Experts of a small language model: 9 layers, 192 experts in each of 9 layers.
Below are experts of layer 6 (counted from 0) of a mixture-of-experts language model. Rows are named router (the router's row for the expert), down (a neuron's output weights, with its number) and show model dimensions 0-159. Each number is 128 + 24 x the weight over its row's rms, rounded and kept within 0 to 255. Numbers have three digits each.
After each expert's rows: "comes before" lists some tokens at least twice as common just after its tokens as in all text. This comes from a sample of Wikipedia text that the model never trained on. Tokens count by the router's weight.

# expert 128
router:156189108133132121127097174111159118172121099159121122108130131104104137140101117131179144147099169138134122152114168118140133167095146118110085164084131136122159108129107104161107174153105110100179082110082145104146100129121140124157090112099146125161107133110122137093172110124163126132127134114128128158119121121144115157111136107140148115121092151130098113085101131124134132104137122130085172150106143108146127158117133128095155133163135141113164076160127143104085122096096118
down0:156123099128130157107126160129097140130087142090143141121106114111135059128118095080094126115129164120093093173154111112145148128122127136121166127171135151114130084120097173107142128207144142111130163121129161144111121103133151105072124137081098130147108121134150091163099124133121157134079139154135111114141132095144099134112122152151166128095076118135139119150137101135104141176145116123119162153128149125190142157133130137145142140136147119118087156102150115129151132115117117
down1:106122117164126097168080154130110106135144124131162156125117110179125097134151151104164165126128157100133156120121107120142161137147131145158174101147103155126098121147117130134119114113081165151148186130145095107134127128163130099090130109131140158123126115139102105097133133089112116121082051103131153129196083144114129088091144136127130141110111152137125128129106112114166106090136125140129135105149156144175128088127148141109132144150121106151155106163131102119100092143171134
comes before: " was", " the", " a", " also", " had", " is"

# expert 151
router:134183112166139147137119094099122101148175095126144136134160106074132117128122149139127146155143112134138111135131131144092163111158164091138123145132099163131096101090144101115154157155098122078147095132123102127118129140124114093102142143104105136102126113145154130113104082132134098086130096114136120089158138119160117120135142161113128121095069120128174146093149142112142178096135140180136144152150101091152165157129125180118121142107160151147134152171094121090117129131124107
down0:165146174158116171136086128114132093131138143113132150130144168095155150113123137141114150123129152128141094138160102139117091134157099116099094133141146125162123131152077104142147184098184134105127137153087132140102115189129112111106120123126117102136107128170140144106136147129097130096068132091081127114178116145160109117150124141146154100133095133092126137139121121198126147134126126132116148110137126151112066064104150151141102115130142107126139126123107109135090134114150121
down1:116132165117112128144119132054115162115138113097126142109091111096120146153117119110125139135105095107121141135124124091114109166148078097075119116157125146078120127084112134126158128132126114104127163127113150135150146145102122080168163104163083141168134155127112158136093137128169129164105087141151142152155109147153118129127131137155155132113132100152156127109108202129107086127153137128151129101148094155128108105124165164179131129124160098097154159140131128133103129131168142
comes before: " the", " a", " to", " by", " in", " as"

# expert 93
router:147081129112111121134104148123110142156140105100122154144149076078147110136141124137114143095093158103099112123131116102128117092169115100135154144175154109131134136124123146080099061108153141097123139120123110147089138134138105115168154181119168142179125148107109142137115119126134128125115142138096120119170149094134146114160123162179178083125177114177153128110145120141091104112125080141144133078139159139159119117144108108110145149113119121108124147124095145155111145102133142
down0:169122136139092150157112136111154128131166100150160146129141136170142104160084163129124114138138136117130121171127105132147162104113104132109140083135122113106129127120143135128094102130161148093153136168126153108098141154081126082088168093152117124117111094155122140095112131147106133130127128054152088063123123121152131150126085085108146156116103160108112125104151108121123146134139150108112080153141133111166138168123179126131109128144132113102151146132108182102091140128123153
down1:125101128137112123132122140069128127160132141127134133150130095159160142145121143124154126166150104103149135187127104119093153125156152132137094095126100159144091110127106123121110073177109119081133153130140110124147121058099132113125148156103125136179153140125134118129146126120127133163103121137144166122140141108106103170121135118096125083097134145118122154123166102125139119048115132103120105111126160122109158197148117155090111127140140147118129177183102098144144135131113123
comes before: "\n", "The", "==", "===", "In", "|"

# expert 163
router:164129129126104113086104147087166117121133151152131111094150175143091190122091172119131136157129123121147120116139134134126121198137137112173112159160141147130143130121089098122091087158141109110112151103119111074131084175130118133100146090169154150157119129137181110110164122132095116153139129091123125149140125106115147140120120136120112166100149096139122103100131153088103071111132124108122156137140105154118170124138083106143151100139116134146135108139150105147144098116136151
down0:169145136135100122093135135097138195151108131102150101120135100131124091164094127142072090140124139124109143118098165144162130090121125114138159082098118154123128181071182119123129140073123105146108140136129094099138141141164150166193102110112129119138116082136136136111110115137140135145092118123123124103120112161127148140189146137133145108134147139132119172115139137118156129140155134120150141148107115157121127100115134065131089140102130155106108120155168121160130155099123127
down1:191130118118126128171103140116096109130128147079116123137083135149136164112121083129138107118162082143121117144110125113128136068129136102142107102152133130119137106131138111160137149163112114132128124131074136177129156131111131112093103171103181169142178152110130124147161117140172106092091120148144104137089142133179130138131112154123104150099154134131212102127123117141120117101153085084133134107154110113146158123104102167098124153103144140146142128138129132131153126117121106
comes before: " in", " as", " for", " to", " on", " at"

# expert 135
router:174128175108118124120139140174144126150160116104166163099162180116149148158091108146099144136125118156145129152090150123145112150149134136089114154139140104079149116114130146084104095127130099122138095137172146115107136159141086120150152121133134091151114152125144132116143106082143096117092168118095095129125127150097103160126157135170133166157108137103104131085115155148132101143076138123077099112131116118144144119088133146119170123141120098127141162123096125153113104086106147
down0:115123141139127109168112144171170151118155108092082121137092114126133117097129113102094073097090098107117137091141161151152099158186150161156129093105124148151152127138122109155135143119139150146116132144148126079151085102117120103137134137110120116097139104162114124131133126147101143128167150157139151168103159146154172117154146075107162153136137092152088153129102100125155099121130123146071105152140141103151124090116138149139126105126131174157147089133118107141137110153114111
down1:144185138117134138105120147146119119115120106153101105130186159143125112161159111105099123134112174150135106094165116144143154119119107133166090099129138156174088101108144091136090124149113131094128132111127131127130180086087160135113096140092171166100170123118136111128166148130121142099120140123142162133111096141163076132113117142124154143080163111142135092132137095146135108119157120086099154110110096205139127117118128123127143137163143130101126138142114117107115142095101139
comes before: "\n", "A", "M", " See", "F", "In"

# expert 141
router:118115131116118134113119091118169152138110158134107104136126120134123094114151151107130173127077117126173097123136140142096166114157133149115092126143115109153098118180155110110162138118156084131158121147170131103140153145135160145102135128127129103140126100166161197125095115179115153097203123144116155134159102139139096132097086129102142085108112103123114131155140110111146101135146158080125115130094107120122121139158178120153122086127173126137135139101104109134130103134158113
down0:132121132143179137127122139186132116117122159108094155185143135126130162111151120141081127139110129113110158068099131108126107144110150131131151186111083135135135127131102101123103126152096138138146129143151135103137135108100117098089181100147123124134103132114110092109087111127107098107093118143139171089100162133129105093103093137096150118135127123198124131119149117142133122103116153132184139128169129150177130141136177126170139153125136115114093089116100162158133134148120146
down1:129132147119128121128150127111116098124126129085109154105116095143158148165141121135127176107148150133099118152124116120136144139069087112135106130148098127161184079141131128133131135115107094154131132108131083107118129147141157174140157115138141132131143173084180155103164091136129068110075132096124119107137132131132169155149117116116112105116127154168116128081134141131139137148169113134158120153113128080159145152138104101119127139143119158169133105102117106138061181121100116
comes before: ",", " |", ".", " and", " City", "'s"

# expert 143
router:140146148112143133140151150144118145124161162164127093125097127125104134126065105155176115068103130098150191145079165162127114146147142143106146145120143125130128125126121104133122114113116119183109155118143102119180155134093152132170111133123122130151152105146102117139096121132126110170099119138116109110130111143100126127158095132121159128118156122106128122111097116138131113157120127131133114132097111099040152085141122148153103112089095162138102121061138132178125125146121151
down0:120120204132143151166127080115161110093117122101117122097140128132144145143144111098136153144137139117165092138122124089148133113129090121162146140107117138155084141136106125113137167118130153131089108131093128126119143138134092113118122115052109126096100093098174155160121136151140111084090114141127147122157115169172150139139127152111112136150143091151145075118126122114132100105164122150134105134136123104166145105170149205149140136128150145128101116120093136106153099157121134
down1:132141136104127124151097165143069145097115134124133133117132140128149135159108165138154116122126091108131126119150135139114120156123116086119114162101102083113094168142146098141161136161176162088111157101125120175169118093143111118116124174114137149103173097152080148162134125183100124127133129126110117093147132148146104129119109111134127145118085081149118177137103150133098129141107146144114154115112112104120159123120137166155099133117100117098105114161098153164119110127199102
comes before: " |", "9", "8", "%", "6", "–1"

# expert 157
router:102118134134088145139114086158134142141138119116115139144169093145111092116106112118139164122105099102139129120139135173140114125135099141141098139140088133087123168143129100115146123167123132162119145156101152093179148145129131134119086156111156107164163096158099106157112106086171090157099093121150103078124138160171096119143092147129150120138074129126088086137150149141158115160116094139169108138160104097157139122159175126141163139131123143105107113106144149134141116127116114
down0:183160174113158113135143143124117116086159131113143172102107133111141109126133124126113125142142080100107117152142105111122121165131051135108143095090128122165114139113131126110138109124156106138118151104140136110112177096149123120144163134128146150096119138118093070106116107104117074094151107168107124157130091159137137117129145159100119133117123150159132161124150129179152135114118153150138061110144147088173112066146129173126135144109149128116122138118133123146110157160120124
down1:137133118162137138135129139129131138118138141153131119167120146119098101110177117119080115072113163121114101159075123100135119163137156135094150129158166078159106106126138151106088127119145133114094073086146122120089161134165128149088121144114141133111103156118114167134091154147152202097111146113088145140134142142128102126145140150142094154104179121137164141147136113149088095159132134134118117134109128140134165132083104121134125105115135107154120134155092106181095125136126146
comes before: " |", ":", " (", " –", "–1", "-"

# expert 47
router:126150124121101122144106143164151153092102110106174149120110126130168142144126101132126139093130120133143127141163127087119133150145121154114110106150093138114119129119135156116139088145177161103134122125123108117072141118167104068129121170179108153143143120171119122090143123120153132107073134121115103106118137150090157141163171125188136104168132094114097124099144118146128114155140101089112089136121129106158117099092136145161112149158128110091146156131097134125180085092122129
down0:111137119136102109152139159128127165124166110140066144146104143092155145151108143109098152131192133097086114127125138102120113108112129104125114085169145107135093128109132112087159119153119112120102119127106153115123164120132143148097142141107148181125161108144149124123113141100085117085123126105126155125131106126139119101147094175139161143099149103114128142122119089138095136150108142133096147173150126096173125118197137188118173170127090156138155162132123121118119134095115126
down1:084145139123162120149137093128127150152134123123143133110116151134125117105139108119153081136144109144137145132124107154134110092121071125092176117141130128127052139092164126107104126142104102136096181163175163103119123126123149114150064142118099114126109140141106157132127123130132120188118168088108130142124104162138127132129131135140142125171146111140112108156136110122121175160148103165127161103129109139106113124152148130085132117126103110110157172049103131156109157155105121
comes before: "\n", " to", "velop", "f", "ep", " List"

# expert 61
router:152093160144117126120148136073122171155097115123123163113098132189071129109135140161114138072169129152116148120136121169112120079104165115120099126115113116093169119157140154123100178146107093110105127111139141161133136144098128120092097115090146147133143137103151153118131086141168122134105117123141137136153105147135128149101177149110140115136104134134103157118149118135095126125106096162108140146128100123084104108169166147157121141093140163156130157134118098172125155147100125
down0:130130133143116135104116139109109159098155173077113159094156125107176122091164098115167131125118106130122144145124130107122117172104066113144144159164162108141140105121108141153151130107084129108109086146161154138127135128123155130135088082164120126126125122093094133163131124121130098159140125113152102159114101119074111166151158125155129116141150135126144140142082124098133151149123151131137113127121099135146111197151138131102138102113166080087145135087099179120129119140101145
down1:112121074127096123112142145114107111146175133110145112113142078137146112075133127133146131079140132157124113108146132097123194136130132117129106081123130189131105119138104110124122153168090147125148157192092127160142087133109165096124133190166128127160114099119095140115107171132132161144109108164128121109102135092129098120145118138116107103121151100130176121114124143100163134121142106122142157103103129148143137169115127171090136131135143158153155129112142097088110118125145110
comes before: "en", "er", "i", "ing", "y", "ie"

# expert 40
router:125114136128103059084159107148152155126119166122114111132146177129086138152143105129146151160085196115143106102135172094096138123163156135178140115109158122118123145125110109161150125112183094110092132153109118150097108151149131133108107142119094118136090095111143136185146111147085128125134101123115143117140157106122082171119133102177098110133123140119106113131124110137102089109146174132149145120110115127152108143141141107154095133175140150144121109135115116156158122138147129
down0:137136138102124173098136185110158120081103154080137146104135085112151105095142116151116145121122126159148124142148116122099118123113136130121160125153139120127071171112104110130123135120115165102118179116137123087125121105139131131130063103187105107127154097119174115073106133146137134128128126108115105135120136126146130170161127125146129161118138144122109153180122168130132133125141199138148144166113140119090126161148180072144118115135105141133079133114124123103120092132106129
down1:112104133143165134100104114114134094125119154099137143170094104124133142124152120104110128141089133145152105158142094099111101098123111121113105150110147174131077109146120173129163175117129143155103134143139130129135105088089151092154111091153159168105131126146132133162145102154116167108151153102099132145141118106141109119071092173118152137158092142090104115108149147119135134122067190158131112163133133124149149129116115146156135150138141084098138162154173101125126097126137133
comes before: " of", " in", " and", ".", " for", " to"

# expert 101
router:150183109091094145120141146129164112112128127140148103148083119105105128102150127136119104122112126112100171113103093129123169106114124147158136129104139145098139168102129103118140128156134111146128127144140112126116167164090146111121134110115137132110147082157105125091112111093135088114082149124136093115136153148149154091136083142122153165099163110117099141156124156145169161100141103160124119156120124085159141094146151117185132146147139167083126165072167114147096117158120147
down0:149159140110162064118073143131128096120119099128097151154143140100130138138155104137115112111174100121120112129109135164121159111136152181105110078178150079126139155126136139098128093159134152106144117127141137108179133103128117119125107127123169135108122108180105155163086164131135134097135122116100141129144115128134140131135109126117137083142131125187119161150107149171111112141153119150130171151119098153125125069077120094158132152117128117117152078128144147115136089117111120
down1:143134136158134164138128148114119114175130151126158134116133136142137121167114188107135094087131099123144130143079133125100113163091093120109169087122162117100127103129136123116136169159139146132126130123160149069124110150036134136153134094123136113095154173133114098123144159096161124124159137120115122121097070109087123105115137108133147145155179100134140144111124119115123146119137141120128129093138105143150124090151074109115150096141137106128175123146110154099111155152151133
comes before: " |", ";", " –", ")", " (", " S"

# expert 190
router:131184126129104150106092151124113109169145117119126143115139149140094144152093139123128079134077138165150105098151199092136153139117115134071115185139146117104154122146083114122117170118117111115175103106107148130125134139157147145112135118114131143081161147131095108141164171105161088110120112122081134113150128128136098173129124137151161097150060100104116104104136105136153134115153112122139134132114154105144096137141152110104163149110139135133155097109116128141151126128108107
down0:094103138151154137152154114128137153114120137142149139121129135112105138113146132184154138140118113159092089083102118143122123116162147163142142130128161129163138103163118138127114108127174158128124091126132106090140100123150139085087093092113142111104123120118150126111114108132080121083187149131129106159137110151108107113097146144119135149174150130110075174165101104089160114121103151085127108126134145108192145146127148170104128100144189129113137140123104141099115168125109120
down1:147149130104118100159121128132156130136112134173127114104149164139149146119117109119136100166120132105119095127142123072162176135120159129119152111083119108111091121154123099173114149123119141124108110120110130152098152122134140098115089091156123145114157117126113100133171148180123098124113099090103110142101126136146099145202135114150160125156138090095148155107182111111104113155091139148107146144145098105166139104114109158102143142137156156106160112100135148084111107116146186
comes before: " the", " be", " a", " his", " have", " not"